config.yaml
num_hidden_layers: 14
n_experts: 48
d_shared_expert: 0
moe_layers: [1, 2, 3, 4, 5, 6, 7, 8, 9, 10, 11, 12, 13]
routed_scale: 2.83
balance_loss: 0.0194
balance_bias: false
router_z_loss: 0.0001
lr_router: 0.000674
norm: "rmsnorm"
tie_word_embeddings: false
optimizer: "soap_variant"
beta1: 0.95
batch_tokens: [32768, 65536]
max_seq_len: 2048
Below are experts of layer 6 (counted from 0) of a mixture-of-experts language model. Rows are named router (the router's row for the expert), gate (a neuron's input weights, with its number), up (a neuron's input weights, with its number) and show model dimensions 0-95. Each number is 50 + 15 x the weight over its row's rms, rounded and kept within 0 to 99.
After each expert's rows: "mostly gets" lists some tokens that are sent to it at least half of the time. This comes from a sample of Wikipedia text that the model never trained on.

# expert 19
router:71 43 60 39 44 57 38 17 32 39 29 46 50 73 64 62 64 47 66 40 58 24 40 69 45 68 69 50 38 63 26 58 83 39 48 89 70 62 62 58 45 46 36 39 29 69 48 60 64 77 64 67 74 21 53 31 33 54 56 56 51 62 50 55 36 40 71 72 78 80 33 23 42 41 59 32 69 65 60 33 52 30 42 64 44 36 66 49 43 18 54 61 39 42 49 47
gate0:38 47 13 54 49 40 44 45 54 28 77 51 67 34 55 41 13 36 47 40 36 54 62 48 40 35 65 27 43 50 48 42 59 76 60 34 72 62 87 70 44 37 17 75 50 37 63 23 41 48 50 72 36 64 65 39 38 44 75 27 40 56 50 53 32 62 60 47 42 35 55 41 62 63 53 41 71 49 19 42 48 53 43 50 29 11 74 44 58 59 46 03 64 44 17 46
up0:61 51 39 68 42 24 64 49 72 37 28 13 64 34 60 55 52 74 58 24 51 43 37 52 84 51 57 62 84 52 70 63 67 27 59 62 35 47 38 76 62 57 31 57 43 49 46 58 41 52 38 37 50 79 71 54 49 58 70 41 26 60 35 30 44 56 58 50 33 37 48 60 46 60 48 66 72 53 16 44 77 51 62 80 49 33 52 52 38 23 41 33 60 62 58 37
gate1:47 46 42 25 37 57 58 29 50 53 44 32 79 33 51 28 57 49 32 37 68 44 53 29 53 56 30 58 36 36 55 58 38 28 48 29 51 74 36 42 65 36 72 53 63 73 56 68 48 62 57 57 62 44 43 45 45 56 68 68 71 59 60 55 58 37 57 88 54 37 67 37 53 83 56 54 42 67 59 70 71 31 34 35 42 73 46 65 44 29 59 57 80 46 48 60
up1:54 79 37 35 60 52 31 56 56 43 65 39 55 62 50 61 39 57 30 41 34 62 32 82 47 35 56 53 35 65 42 54 48 56 67 56 48 48 71 37 46 56 51 49 63 59 51 45 52 35 26 36 72 65 61 58 36 47 60 35 67 13 39 68 58 47 42 57 28 69 56 51 43 62 20 42 55 51 18 37 63 48 43 62 65 34 63 50 71 53 53 34 31 35 51 42
mostly gets: " has", " with", " have", " had", " became", " are"

# expert 7
router:14 36 50 43 43 34 40 42 48 48 10 47 47 56 70 65 76 43 64 48 51 41 75 58 29 70 47 43 41 60 31 51 63 48 62 61 64 80 58 51 33 47 31 30 36 75 41 64 71 71 48 62 65 33 65 35 30 67 40 59 53 52 54 35 62 53 68 50 73 54 42 48 20 44 70 36 71 55 59 32 61 53 63 48 45 32 54 55 51 42 75 75 48 48 36 44
gate0:37 40 36 39 42 51 32 07 58 56 57 54 43 40 81 65 54 30 45 48 44 23 55 53 55 39 40 69 56 85 47 33 47 58 62 57 59 34 43 40 41 39 38 58 65 52 56 54 60 38 55 38 52 46 38 36 20 22 55 66 66 68 67 66 23 24 67 49 53 85 51 57 46 57 57 70 59 55 49 53 79 41 55 59 59 59 25 52 50 61 61 56 51 21 61 56
up0:63 43 28 46 52 64 45 65 20 33 37 65 49 33 43 27 68 46 88 53 45 67 51 41 63 50 65 34 50 52 73 25 38 45 57 18 55 47 57 33 52 40 36 42 67 72 56 88 53 59 34 52 57 59 53 45 49 50 49 71 56 75 34 42 55 67 66 23 41 66 43 44 69 68 51 68 42 60 49 24 65 52 52 55 49 55 50 10 33 47 65 82 25 28 24 35
gate1:32 56 30 39 56 48 61 49 62 63 13 54 40 49 29 43 84 39 47 51 41 44 13 26 50 63 56 59 50 39 72 32 62 91 38 42 41 43 52 26 62 67 52 43 47 52 32 56 43 62 39 42 56 62 73 38 43 36 50 56 51 55 39 40 60 33 47 46 74 39 46 30 65 32 34 30 60 52 56 68 57 78 87 50 35 48 82 44 61 30 53 34 29 40 57 53
up1:47 85 54 66 54 48 29 40 63 39 41 33 41 62 46 50 34 45 38 76 50 31 70 48 60 54 39 40 58 49 46 67 44 49 54 28 69 70 51 27 56 75 52 39 57 55 53 50 32 38 67 43 46 57 67 40 69 72 61 42 73 49 25 58 34 60 48 44 44 64 56 33 50 58 55 81 49 46 55 58 63 41 50 51 57 26 65 29 78 36 68 40 35 20 87 65
mostly gets: "–", "′", " −", " \\", "9", "^{"

# expert 9
router:51 44 71 33 60 57 34 35 44 44 32 33 40 67 67 53 57 28 58 59 65 67 54 71 37 48 51 33 35 68 57 58 74 62 58 56 56 56 62 72 63 33 44 39 45 69 42 56 71 71 33 54 78 39 70 31 17 51 41 57 47 63 60 44 44 58 64 55 61 64 38 40 19 42 55 21 67 48 75 25 57 36 40 45 28 49 48 55 47 37 69 64 69 47 48 47
gate0:31 70 54 59 42 55 50 42 37 55 61 46 34 38 53 53 51 21 68 25 59 61 58 28 16 61 57 26 62 72 67 78 46 50 40 85 60 35 46 30 59 55 56 49 30 86 74 67 26 29 43 53 66 45 43 55 42 50 66 58 43 48 62 38 62 56 70 47 46 90 47 53 64 69 26 41 47 62 78 52 52 44 56 58 48 40 47 53 66 46 31 62 43 58 69 72
up0:58 30 55 37 50 32 73 41 77 36 65 66 36 52 50 40 43 25 53 51 50 37 41 66 50 57 44 38 38 32 64 39 57 37 52 53 45 32 23 21 58 29 56 40 31 62 25 38 38 33 58 38 40 41 47 43 42 26 59 66 60 61 59 30 47 50 40 37 45 60 48 61 61 62 51 20 69 75 59 33 59 47 21 57 46 54 26 57 61 47 55 61 43 55 69 68
gate1:60 38 36 35 89 51 40 69 92 64 48 61 52 39 53 47 55 77 52 52 46 47 53 48 54 50 46 41 46 59 44 53 81 60 43 57 49 50 80 67 65 47 61 28 39 73 36 32 52 42 61 44 36 58 41 61 44 44 53 84 52 64 39 60 51 42 67 79 55 24 77 35 70 52 30 43 67 32 43 72 64 38 69 48 42 24 32 43 61 54 45 68 67 54 55 72
up1:21 31 36 34 32 52 65 34 49 58 43 75 62 37 41 55 70 29 67 38 47 57 65 69 54 65 51 36 52 48 37 23 43 61 64 20 42 62 39 08 46 55 60 54 24 49 65 74 35 65 38 44 66 49 56 47 49 58 45 29 47 51 62 54 41 53 29 44 58 59 52 41 49 52 38 71 41 46 47 59 47 52 23 55 46 75 51 53 55 40 60 44 39 44 56 31
mostly gets: " its", " new", " their", " same", " local", " various"

# expert 45
router:36 41 49 48 37 58 56 48 45 65 23 49 60 63 62 55 54 51 72 46 55 36 68 61 36 65 37 46 34 80 38 51 60 44 40 75 67 51 67 66 48 49 32 32 26 60 35 61 71 80 38 47 59 37 69 33 37 52 41 69 62 46 57 42 55 49 58 60 71 77 40 26 26 29 75 49 52 67 75 20 48 33 57 36 55 20 43 73 33 27 46 58 26 41 31 50
gate0:64 69 64 25 36 47 52 68 43 54 33 55 63 37 32 35 36 44 66 63 59 49 55 36 64 31 43 42 26 51 57 41 31 61 55 37 55 43 49 37 77 47 56 49 55 22 40 39 39 88 73 37 54 55 43 23 26 65 73 53 54 60 49 61 57 18 60 47 44 14 51 63 14 58 52 75 33 57 64 50 31 57 54 27 59 41 63 55 58 58 60 55 71 41 85 53
up0:41 64 49 69 31 47 35 51 34 44 38 81 40 74 74 44 55 69 46 62 51 43 52 50 75 63 48 48 38 39 59 33 29 85 40 51 62 52 38 45 75 69 69 44 57 64 16 43 71 64 63 27 59 47 59 47 60 55 32 47 44 53 48 28 60 63 62 21 63 47 52 36 30 55 67 43 36 46 59 56 39 33 70 46 36 74 34 69 65 58 36 53 35 30 47 39
gate1:43 55 59 77 40 42 20 56 40 73 57 25 61 49 37 50 25 69 60 21 67 47 42 41 51 31 60 35 28 47 47 46 52 66 57 45 41 54 56 68 42 62 40 70 69 51 54 40 36 41 65 48 57 59 68 40 55 32 31 49 45 33 32 60 29 31 44 36 84 53 43 42 59 32 59 40 49 52 28 50 53 88 65 35 41 76 54 55 52 45 84 37 19 46 45 78
up1:57 72 53 50 28 48 46 45 45 52 22 36 58 34 59 66 41 76 65 68 67 69 55 36 69 41 71 40 57 58 47 24 74 71 38 47 62 50 55 46 37 51 29 57 61 38 61 22 24 62 46 52 38 46 66 69 70 50 43 60 79 64 29 68 56 38 39 65 54 50 49 50 42 36 58 33 47 68 73 59 28 36 76 42 48 80 61 56 32 34 73 53 62 62 51 39
mostly gets: "See", " County", " Historic", " United", " Kingdom", "'"

# expert 41
router:47 21 54 50 33 76 62 48 30 48 24 36 69 56 64 44 72 30 82 21 59 56 77 66 39 59 50 36 26 74 52 64 57 44 52 74 58 67 64 75 43 55 73 32 38 60 48 68 76 63 23 42 67 34 59 44 32 29 29 43 66 49 66 59 76 75 50 48 78 53 26 31 18 33 70 40 48 46 63 36 38 51 46 48 37 17 35 58 49 49 50 67 44 43 47 49
gate0:65 66 44 43 47 66 17 43 49 65 38 60 02 36 85 52 70 54 60 30 56 30 56 42 57 61 36 54 56 32 59 43 40 54 57 87 60 56 55 52 62 70 82 58 43 68 58 58 57 38 69 31 29 75 35 39 61 66 35 72 59 36 29 66 73 17 61 63 18 27 60 14 32 64 63 84 44 40 50 39 36 61 45 48 27 41 18 53 64 53 67 49 50 50 42 34
up0:89 77 50 23 50 40 48 78 66 47 57 66 38 43 64 66 60 70 52 48 43 59 47 40 60 70 51 35 18 36 63 23 30 65 51 57 57 53 37 39 52 66 61 27 32 53 51 80 34 51 43 61 53 64 54 54 30 60 52 56 72 51 74 46 77 35 59 59 47 52 93 25 53 43 37 29 52 42 41 44 39 31 67 59 06 42 19 45 55 75 65 61 33 29 56 55
gate1:38 43 41 51 43 51 20 21 48 58 74 56 48 55 37 78 57 39 76 62 34 66 47 65 23 43 36 42 51 38 53 48 48 44 49 45 76 48 45 31 61 40 49 51 48 41 52 59 77 39 63 21 45 72 58 27 45 62 59 44 54 62 42 45 59 52 48 55 28 40 76 51 40 45 40 28 64 42 62 69 54 67 56 54 47 49 25 77 42 45 63 74 61 61 62 40
up1:49 58 44 57 24 61 46 50 63 56 43 32 68 66 37 82 42 71 57 47 54 50 51 56 63 22 58 35 36 28 38 79 21 62 29 45 60 41 63 32 44 41 58 42 51 43 73 57 42 63 59 86 43 76 39 40 59 45 67 51 60 83 67 28 66 45 46 32 63 59 56 28 53 39 77 42 38 48 36 51 50 40 75 36 57 46 68 70 19 60 77 27 28 69 43 67
mostly gets: " Phylum", " Clade", "idae", ".:", " www", " Historic"

# expert 34
router:16 27 51 33 49 58 46 44 60 60 35 39 63 79 59 50 64 40 65 30 50 48 73 70 40 60 35 32 37 63 48 62 68 61 61 67 66 75 64 62 27 49 39 33 39 80 39 73 69 69 78 73 60 37 59 43 35 64 28 63 45 37 74 50 49 56 68 56 67 75 43 40 34 35 60 21 67 43 60 31 71 39 64 58 52 37 47 42 53 44 77 73 62 24 38 47
gate0:01 38 46 59 34 51 52 25 29 34 62 47 52 45 68 43 37 70 43 81 56 53 38 46 63 61 41 42 62 65 24 56 56 54 43 58 59 43 82 30 47 17 30 51 62 45 31 42 32 48 46 66 34 64 28 54 43 49 57 17 42 44 34 37 56 47 45 50 53 45 52 57 59 28 48 55 16 58 81 51 65 58 20 42 48 40 79 44 60 08 28 43 64 70 40 73
up0:39 51 46 69 41 60 39 79 39 16 55 68 55 29 51 56 67 63 91 69 66 42 62 67 36 32 45 27 51 40 51 55 66 41 38 61 39 63 59 30 33 34 44 17 36 22 48 35 68 36 35 27 25 33 73 65 51 68 50 46 45 66 48 52 59 55 24 43 38 77 84 57 44 53 26 60 41 63 18 38 83 76 52 40 31 36 78 68 51 54 32 72 32 37 49 66
gate1:53 70 57 71 55 61 59 85 64 71 43 69 57 52 63 51 27 56 52 63 46 46 52 59 57 51 55 61 72 67 42 21 34 44 47 48 56 52 52 70 44 41 88 39 46 45 52 40 75 76 42 48 55 51 55 55 33 59 27 34 75 41 73 50 41 47 54 56 72 46 37 41 56 46 43 55 44 47 51 47 71 47 55 44 40 55 69 35 67 57 29 13 42 69 73 35
up1:99 54 41 67 64 65 42 66 55 34 53 29 32 62 73 51 53 58 32 39 55 50 43 52 36 37 10 66 53 60 44 52 66 66 50 27 26 63 51 48 34 59 00 47 48 38 24 34 20 49 58 42 61 76 14 53 28 62 50 55 22 61 44 37 54 18 47 84 82 53 41 58 53 57 50 54 31 35 51 75 41 38 46 30 37 49 37 52 42 73 35 48 44 66 43 38
mostly gets: " October", " February", " December", " June", "9", " November"

# expert 36
router:06 33 50 34 48 51 59 34 55 48 40 44 57 57 65 80 41 31 62 46 57 35 51 70 47 60 55 48 43 56 55 40 74 55 64 64 67 70 53 51 42 41 50 30 51 75 27 78 66 62 41 71 61 50 64 41 26 63 53 55 57 50 63 51 40 65 62 57 80 70 34 35 45 28 65 29 61 39 59 42 71 42 61 59 33 37 71 70 14 44 49 41 50 41 34 51
gate0:48 52 41 92 51 53 55 67 55 51 55 63 45 52 67 66 31 10 74 26 60 68 62 41 43 57 60 55 61 34 86 49 67 55 76 51 39 38 53 44 52 44 81 51 77 57 47 55 40 56 60 46 37 57 44 64 59 47 77 62 31 70 47 72 39 27 52 48 46 36 45 35 35 46 63 50 60 69 55 50 47 55 47 28 54 24 53 36 26 64 29 53 22 70 44 48
up0:55 44 65 55 56 26 36 53 39 46 39 58 58 64 45 56 59 80 32 68 34 50 37 57 52 38 55 54 45 27 38 43 51 57 35 49 52 60 50 69 54 61 42 21 43 46 41 53 48 52 52 52 29 39 65 29 31 44 38 60 54 53 30 38 55 80 73 45 23 57 65 25 82 69 44 43 68 51 60 60 55 46 35 58 48 63 53 58 62 60 19 34 40 72 41 73
gate1:51 32 39 50 60 24 40 47 57 39 55 49 53 53 67 34 52 18 41 40 63 68 51 42 52 28 58 70 50 67 79 46 67 68 57 47 46 45 42 41 67 46 63 17 52 50 32 58 71 27 39 59 25 37 33 48 45 55 36 37 54 49 27 39 42 62 88 62 50 36 40 57 20 40 37 29 44 70 46 57 33 62 36 46 11 31 66 62 35 44 42 88 37 48 55 55
up1:70 65 50 57 41 57 43 47 45 77 67 57 61 40 67 44 50 53 67 62 67 33 61 50 54 73 47 50 51 78 45 47 45 58 22 47 68 62 67 44 50 69 45 60 49 56 81 30 24 63 58 53 70 56 53 47 44 46 67 99 51 20 58 63 47 51 46 33 30 39 37 44 38 51 61 69 40 51 49 40 54 33 52 30 89 61 49 50 58 65 66 16 54 39 47 12
mostly gets: " University", " Cup", " Film", " League", " School", " album"

# expert 32
router:38 24 46 21 47 54 44 26 31 40 35 34 72 67 68 47 62 24 66 53 72 47 47 55 32 83 62 39 30 44 43 48 65 58 58 84 67 70 46 41 29 30 31 33 26 68 34 71 69 62 52 71 61 41 65 26 32 55 46 48 39 47 66 59 55 45 63 60 56 60 45 40 44 44 63 46 49 40 52 41 52 31 48 49 49 40 62 48 27 36 43 69 29 44 24 58
gate0:45 64 44 53 28 39 45 38 26 25 41 62 52 77 61 23 76 53 43 41 36 73 28 45 31 65 80 50 54 73 47 60 49 31 35 43 12 50 19 36 67 57 56 28 45 62 46 71 43 47 76 49 42 55 57 48 38 41 19 76 37 87 50 52 34 56 34 51 58 52 47 42 75 61 51 44 43 62 65 42 47 69 39 31 44 40 43 28 42 61 33 28 56 63 72 78
up0:64 50 23 38 52 41 50 46 46 53 50 76 46 68 38 62 55 51 64 33 52 44 56 57 60 34 34 52 38 44 52 86 48 31 39 42 55 41 33 77 66 60 40 82 62 69 44 48 15 61 50 48 59 60 46 43 55 53 56 65 60 52 26 63 51 47 56 48 73 81 59 33 73 59 56 27 41 49 59 34 55 44 35 62 51 56 45 41 38 24 46 50 38 37 64 74
gate1:21 66 61 36 34 52 44 59 50 56 50 63 47 35 58 63 27 44 18 54 63 71 75 54 25 73 43 50 44 53 36 58 28 41 57 36 40 44 53 27 65 62 72 54 49 76 46 58 73 25 41 35 34 56 48 57 43 50 38 57 43 50 55 53 68 68 56 63 48 55 38 48 28 58 33 68 49 18 64 40 40 49 57 65 52 78 34 55 31 76 67 62 64 43 84 58
up1:60 38 42 60 76 50 47 50 53 36 64 63 41 56 60 68 56 61 64 45 41 49 58 72 49 41 30 73 49 69 44 70 84 47 54 45 51 39 70 30 69 43 50 38 37 50 47 48 34 25 55 69 32 30 55 63 25 67 55 42 53 59 52 24 41 46 05 35 58 39 49 62 56 35 40 44 50 62 42 56 61 23 54 76 47 61 92 50 64 45 36 63 82 89 39 66
mostly gets: " which", " who", " would", " was", " has", " where"

# expert 43
router:28 33 48 37 51 58 59 25 39 61 34 59 59 66 63 70 53 17 64 30 45 39 48 81 53 60 58 33 39 62 47 43 64 57 49 62 51 73 64 43 65 50 47 21 46 68 35 77 73 59 49 62 77 39 70 57 29 49 44 47 65 48 52 51 33 53 72 41 68 61 37 37 16 45 65 36 56 38 72 43 78 49 57 33 52 38 70 60 33 55 65 73 40 53 49 38
gate0:50 77 26 35 59 55 67 56 53 57 31 75 31 65 60 32 47 52 25 31 22 42 62 29 36 76 54 44 64 07 35 56 67 60 61 39 52 56 39 53 53 51 16 65 66 62 64 74 38 51 63 45 52 35 58 38 51 52 62 51 38 34 37 61 45 58 49 37 67 35 36 42 54 41 11 38 45 53 48 53 36 45 55 66 43 51 62 81 33 64 46 46 38 69 59 47
up0:36 30 62 49 58 50 33 40 52 28 70 64 29 65 61 50 52 43 58 53 47 44 19 41 38 72 48 32 19 65 44 30 10 44 22 59 58 40 43 51 73 27 45 52 78 40 51 13 72 51 63 64 35 23 24 62 54 81 31 17 60 59 31 54 02 61 53 78 39 84 49 24 56 44 59 38 54 49 40 48 37 53 71 64 45 61 46 43 84 49 45 42 56 78 64 51
gate1:50 31 55 78 41 69 59 70 62 62 48 46 69 59 19 57 39 36 39 68 41 67 60 51 87 54 59 50 79 53 58 33 28 82 33 72 44 93 54 33 59 51 46 82 42 75 76 61 61 17 34 47 38 36 61 54 38 37 43 47 33 54 28 47 60 38 47 45 35 67 61 12 47 62 81 90 45 62 52 60 56 33 44 55 45 51 60 39 46 78 44 62 58 42 82 49
up1:48 48 36 56 45 30 52 39 72 24 16 47 49 38 47 66 72 62 80 50 37 40 46 38 34 46 64 40 47 73 41 47 30 65 46 56 67 36 66 47 61 28 20 61 47 42 55 42 60 37 70 46 49 52 58 43 48 69 36 56 77 50 34 48 44 43 66 74 69 71 27 44 50 39 24 44 68 30 47 64 53 62 29 35 52 42 52 60 57 50 61 60 37 39 61 43
mostly gets: " September", " October", " July", " year", " January", " December"

# expert 44
router:67 31 29 33 50 54 50 54 59 51 24 44 47 57 65 67 66 30 44 43 68 29 45 48 42 63 28 51 18 60 50 59 65 62 45 63 57 56 67 64 41 50 31 33 50 69 45 51 75 73 39 59 63 25 80 26 41 33 56 71 52 43 66 29 49 70 66 60 67 63 26 36 32 55 66 16 58 27 66 32 52 48 45 67 52 20 47 25 34 40 72 64 28 45 57 60
gate0:69 38 73 40 62 49 64 44 48 35 56 67 45 53 46 51 36 49 60 29 50 38 29 43 95 42 35 82 32 29 57 46 63 52 29 46 63 64 71 40 50 49 24 67 49 45 33 66 66 41 41 38 66 59 38 39 70 34 70 54 34 35 52 50 24 52 45 60 64 60 43 66 66 58 32 78 48 45 47 73 38 23 51 41 41 41 55 68 62 54 63 48 65 40 21 56
up0:32 14 63 37 56 49 43 53 90 34 26 47 49 60 44 62 35 35 58 56 40 39 25 54 56 43 27 65 76 33 43 50 38 27 72 61 58 57 43 32 56 72 49 51 72 43 33 43 60 57 47 55 29 71 57 47 36 40 44 28 62 64 74 62 65 66 32 41 59 53 54 49 38 51 46 60 24 78 61 60 60 48 48 65 54 79 50 55 34 44 64 53 51 44 43 41
gate1:44 50 29 62 55 36 74 64 64 38 42 63 39 43 54 43 50 57 53 50 35 32 51 43 46 63 20 38 47 60 54 50 29 60 54 46 28 44 59 55 74 50 70 54 32 49 75 55 43 72 59 35 21 85 48 38 45 62 70 55 51 18 30 55 48 68 46 43 68 60 83 62 19 63 47 37 44 63 41 58 36 51 29 66 31 53 53 69 55 71 08 64 68 62 47 46
up1:20 44 35 49 69 61 31 48 40 53 34 37 59 45 64 42 64 40 53 67 57 43 48 82 45 25 72 40 84 31 43 70 50 30 48 26 51 58 64 79 59 26 66 42 37 60 52 64 26 54 43 45 73 94 63 60 40 56 54 52 18 55 41 57 55 37 58 49 42 47 43 27 81 58 47 65 48 40 47 77 24 58 39 60 38 35 56 23 56 40 15 51 66 64 38 62
mostly gets: "In", "On", "See", " However", " During", " In"

# expert 0
router:63 35 68 45 53 59 32 50 67 44 31 46 59 56 65 63 81 29 72 47 59 49 54 90 26 68 36 22 37 64 35 55 50 22 63 75 63 77 67 62 68 38 50 22 42 59 31 68 65 67 52 67 59 40 77 55 37 71 39 64 58 34 42 46 43 60 53 40 60 48 35 33 31 38 68 33 52 50 78 18 73 49 53 46 47 21 37 63 58 49 54 71 37 44 44 36
gate2:50 55 59 45 41 51 40 61 48 46 19 46 50 53 65 43 43 35 31 61 37 68 58 48 51 49 69 72 69 39 68 39 70 43 69 24 44 47 49 31 35 78 43 38 50 32 62 32 69 51 67 59 63 72 63 63 50 63 43 43 58 39 43 41 73 52 59 67 55 51 31 21 57 82 15 37 61 19 28 42 15 52 40 50 65 52 33 29 64 50 55 54 33 48 50 62
up2:77 45 66 19 53 54 38 60 32 38 26 56 52 40 59 52 61 54 30 72 37 45 72 48 61 36 47 49 55 29 56 50 57 34 65 64 99 36 68 45 42 43 48 64 37 72 23 54 37 50 61 59 60 48 41 39 45 49 42 39 61 37 76 36 35 10 21 30 73 45 52 63 37 31 53 44 59 36 43 67 38 29 43 49 56 53 36 08 58 82 66 64 53 30 48 41
gate3:34 73 62 36 51 32 47 45 50 22 39 38 56 60 48 18 49 38 50 45 52 52 59 25 61 26 78 73 71 44 45 35 46 47 40 35 52 38 62 46 38 30 60 44 36 64 67 64 51 61 61 56 44 54 20 51 48 45 66 59 54 35 66 89 31 38 69 54 50 61 66 27 31 41 56 25 53 74 29 23 52 26 51 16 57 71 38 49 21 56 57 61 68 37 64 65
up3:45 32 32 70 47 67 88 56 46 48 60 66 48 42 64 58 49 76 31 56 47 66 51 50 73 72 62 25 91 40 71 61 52 65 45 28 54 50 52 50 59 54 44 35 39 72 65 47 55 62 46 42 38 65 77 40 57 63 27 64 88 56 78 72 57 59 35 47 41 47 50 30 17 61 54 56 77 41 55 35 30 34 67 60 66 38 53 34 72 36 50 65 74 73 39 64
mostly gets: " ft", " cm", " km", " Died", " lb", "า"

# expert 5
router:41 41 48 56 42 73 47 47 61 57 34 34 47 77 70 58 73 35 69 39 52 68 58 79 24 77 78 40 34 65 35 76 78 35 59 65 64 46 59 62 57 36 34 39 29 58 43 46 69 77 41 47 72 22 56 63 31 54 20 62 52 48 43 25 52 57 49 62 57 64 37 36 37 28 71 41 67 43 72 17 53 30 25 78 20 31 54 45 51 40 57 40 39 55 33 36
gate0:45 60 46 44 60 65 42 53 45 42 39 48 56 52 50 47 55 20 51 30 39 51 81 74 66 67 45 38 35 67 76 29 67 43 71 32 43 44 49 56 21 32 86 23 44 43 38 27 60 57 66 60 39 34 49 67 44 21 58 58 30 44 34 39 56 49 48 63 54 65 36 84 64 37 39 38 20 34 37 55 72 41 47 43 50 48 37 48 82 79 26 33 73 61 64 42
up0:42 47 48 76 51 89 40 47 60 51 35 25 79 60 44 53 49 36 44 48 71 09 40 42 49 41 56 22 54 23 65 68 44 36 70 49 33 48 51 35 66 63 38 26 52 72 60 54 32 34 40 50 59 35 53 74 66 51 51 25 90 24 54 11 75 43 42 63 51 58 50 43 70 40 67 35 57 21 50 56 56 64 53 45 54 52 35 38 35 41 58 57 41 45 23 53
gate1:37 57 78 51 48 54 58 49 51 69 36 37 64 23 75 47 32 41 45 83 69 28 41 33 53 53 42 57 39 39 28 32 38 46 68 36 42 38 42 49 39 44 33 28 64 39 53 26 19 51 39 25 51 44 25 59 52 62 38 68 79 52 61 80 51 41 68 29 52 70 47 48 52 56 35 54 58 49 65 65 31 31 17 56 46 51 42 47 59 21 46 76 29 70 65 58
up1:07 38 37 49 37 35 59 49 64 26 90 48 54 14 64 62 55 30 13 40 84 58 67 41 49 40 53 46 77 49 50 52 60 30 57 66 42 55 31 23 61 46 40 64 42 70 55 32 43 47 34 64 18 61 34 21 40 57 49 45 43 59 52 39 59 48 43 22 58 54 42 30 39 63 25 52 81 56 46 37 38 55 69 55 44 74 37 47 17 68 39 39 48 51 29 24
mostly gets: "Personal", " an", " became", " worked", " has", " ="

# expert 16
router:41 30 42 10 43 55 31 57 59 60 33 39 69 54 72 81 57 37 64 51 79 24 69 67 45 75 41 38 40 59 52 71 60 52 85 68 68 64 67 67 49 42 27 36 52 70 35 57 53 64 52 42 70 25 64 33 34 89 42 67 29 52 42 36 54 69 59 75 61 55 29 42 46 24 55 28 64 50 63 32 58 12 45 71 48 31 52 63 40 39 70 56 44 55 35 45
gate2:66 36 79 29 55 63 32 70 75 38 78 83 47 36 35 51 41 61 75 44 78 51 35 59 59 35 47 77 47 29 56 74 46 45 45 50 40 60 55 31 43 51 58 20 67 60 39 58 60 40 64 45 53 62 41 53 68 63 54 53 74 66 39 59 29 51 38 49 48 41 54 51 74 64 68 48 44 35 73 41 59 46 56 45 53 46 61 49 54 45 66 71 36 63 27 54
up2:64 35 64 69 42 59 31 69 78 41 62 35 53 31 52 32 47 56 65 36 44 48 37 52 51 27 52 37 33 25 21 38 63 41 55 38 28 61 10 57 39 26 49 51 58 51 36 61 69 65 65 49 46 48 35 58 64 69 51 55 60 74 57 41 20 37 72 34 46 46 48 53 55 73 51 71 35 52 66 51 47 51 72 63 25 53 47 65 37 47 64 72 32 51 20 58
gate3:41 65 84 39 38 39 57 54 45 26 41 34 55 40 43 51 90 25 73 48 42 25 46 52 54 52 36 42 60 40 48 49 57 32 45 45 58 48 54 61 66 54 50 61 46 57 43 56 48 50 62 54 81 53 58 34 49 41 30 49 29 59 40 40 46 85 30 29 29 36 46 58 31 61 51 66 69 46 62 17 52 32 45 50 67 42 50 55 48 62 31 43 31 57 77 42
up3:60 58 36 90 48 68 62 51 19 46 42 91 52 43 59 57 58 47 35 34 70 52 26 40 74 55 52 40 78 57 56 39 77 43 47 49 43 50 16 50 60 42 42 54 63 70 29 60 55 46 53 59 66 31 76 63 48 51 56 38 34 27 37 28 46 41 67 66 47 80 72 88 28 39 56 44 57 54 83 38 18 51 54 44 66 58 45 36 67 48 50 40 52 51 53 43
mostly gets: " GF", " Pts", "',", " Apps", " ", " Votes"

# expert 21
router:29 30 35 33 36 48 62 16 71 68 36 43 60 65 67 56 56 42 59 46 67 46 73 61 23 62 62 48 30 64 49 50 61 58 55 70 64 69 59 47 53 64 46 41 42 81 28 61 71 64 54 73 69 28 64 64 33 64 56 60 65 24 38 39 51 58 81 87 67 63 28 37 43 47 55 43 53 42 58 31 47 53 50 53 35 28 68 58 37 51 54 28 46 44 27 68
gate0:65 37 13 63 85 63 40 30 81 69 34 49 45 60 53 57 80 56 36 46 31 54 74 38 29 48 42 40 34 73 59 53 34 61 42 22 29 76 47 59 75 35 71 79 59 59 78 45 95 36 64 54 36 13 53 58 45 47 49 54 54 29 55 76 57 28 40 55 50 46 66 57 49 39 13 33 44 27 61 43 44 41 74 54 22 40 38 56 60 38 57 54 58 54 49 44
up0:33 39 49 20 55 53 37 57 53 37 66 49 23 19 52 67 76 37 44 51 40 46 60 52 44 49 70 36 79 67 78 67 49 39 50 49 63 36 46 52 38 28 50 41 38 44 54 69 46 36 39 43 47 48 41 38 43 35 49 26 76 30 24 33 86 44 67 84 47 35 60 54 15 49 63 40 47 38 32 69 36 31 49 40 54 41 57 46 51 54 29 79 60 24 54 74
gate1:45 69 81 67 25 66 35 14 54 60 61 56 51 35 74 40 69 52 51 83 52 35 75 66 48 55 58 34 62 69 49 60 43 51 81 60 60 21 46 52 62 43 41 35 43 40 24 37 45 73 65 80 38 56 44 41 66 40 58 30 30 51 48 54 27 35 69 39 46 33 61 37 34 46 59 61 45 55 57 42 71 56 53 62 71 66 59 47 73 67 60 57 23 37 57 63
up1:52 76 38 58 49 11 38 39 40 54 48 54 60 69 57 69 35 63 24 61 41 31 63 29 47 42 50 56 77 55 80 48 41 12 73 44 50 58 65 37 62 50 63 35 68 40 60 56 47 85 68 55 33 60 16 33 54 61 50 38 67 52 25 40 44 27 54 41 60 61 60 26 48 71 64 24 35 41 48 42 43 74 48 44 37 26 40 48 54 57 28 49 39 52 55 34
mostly gets: " died", " Died", " death", " life", " Succeeded", " contract"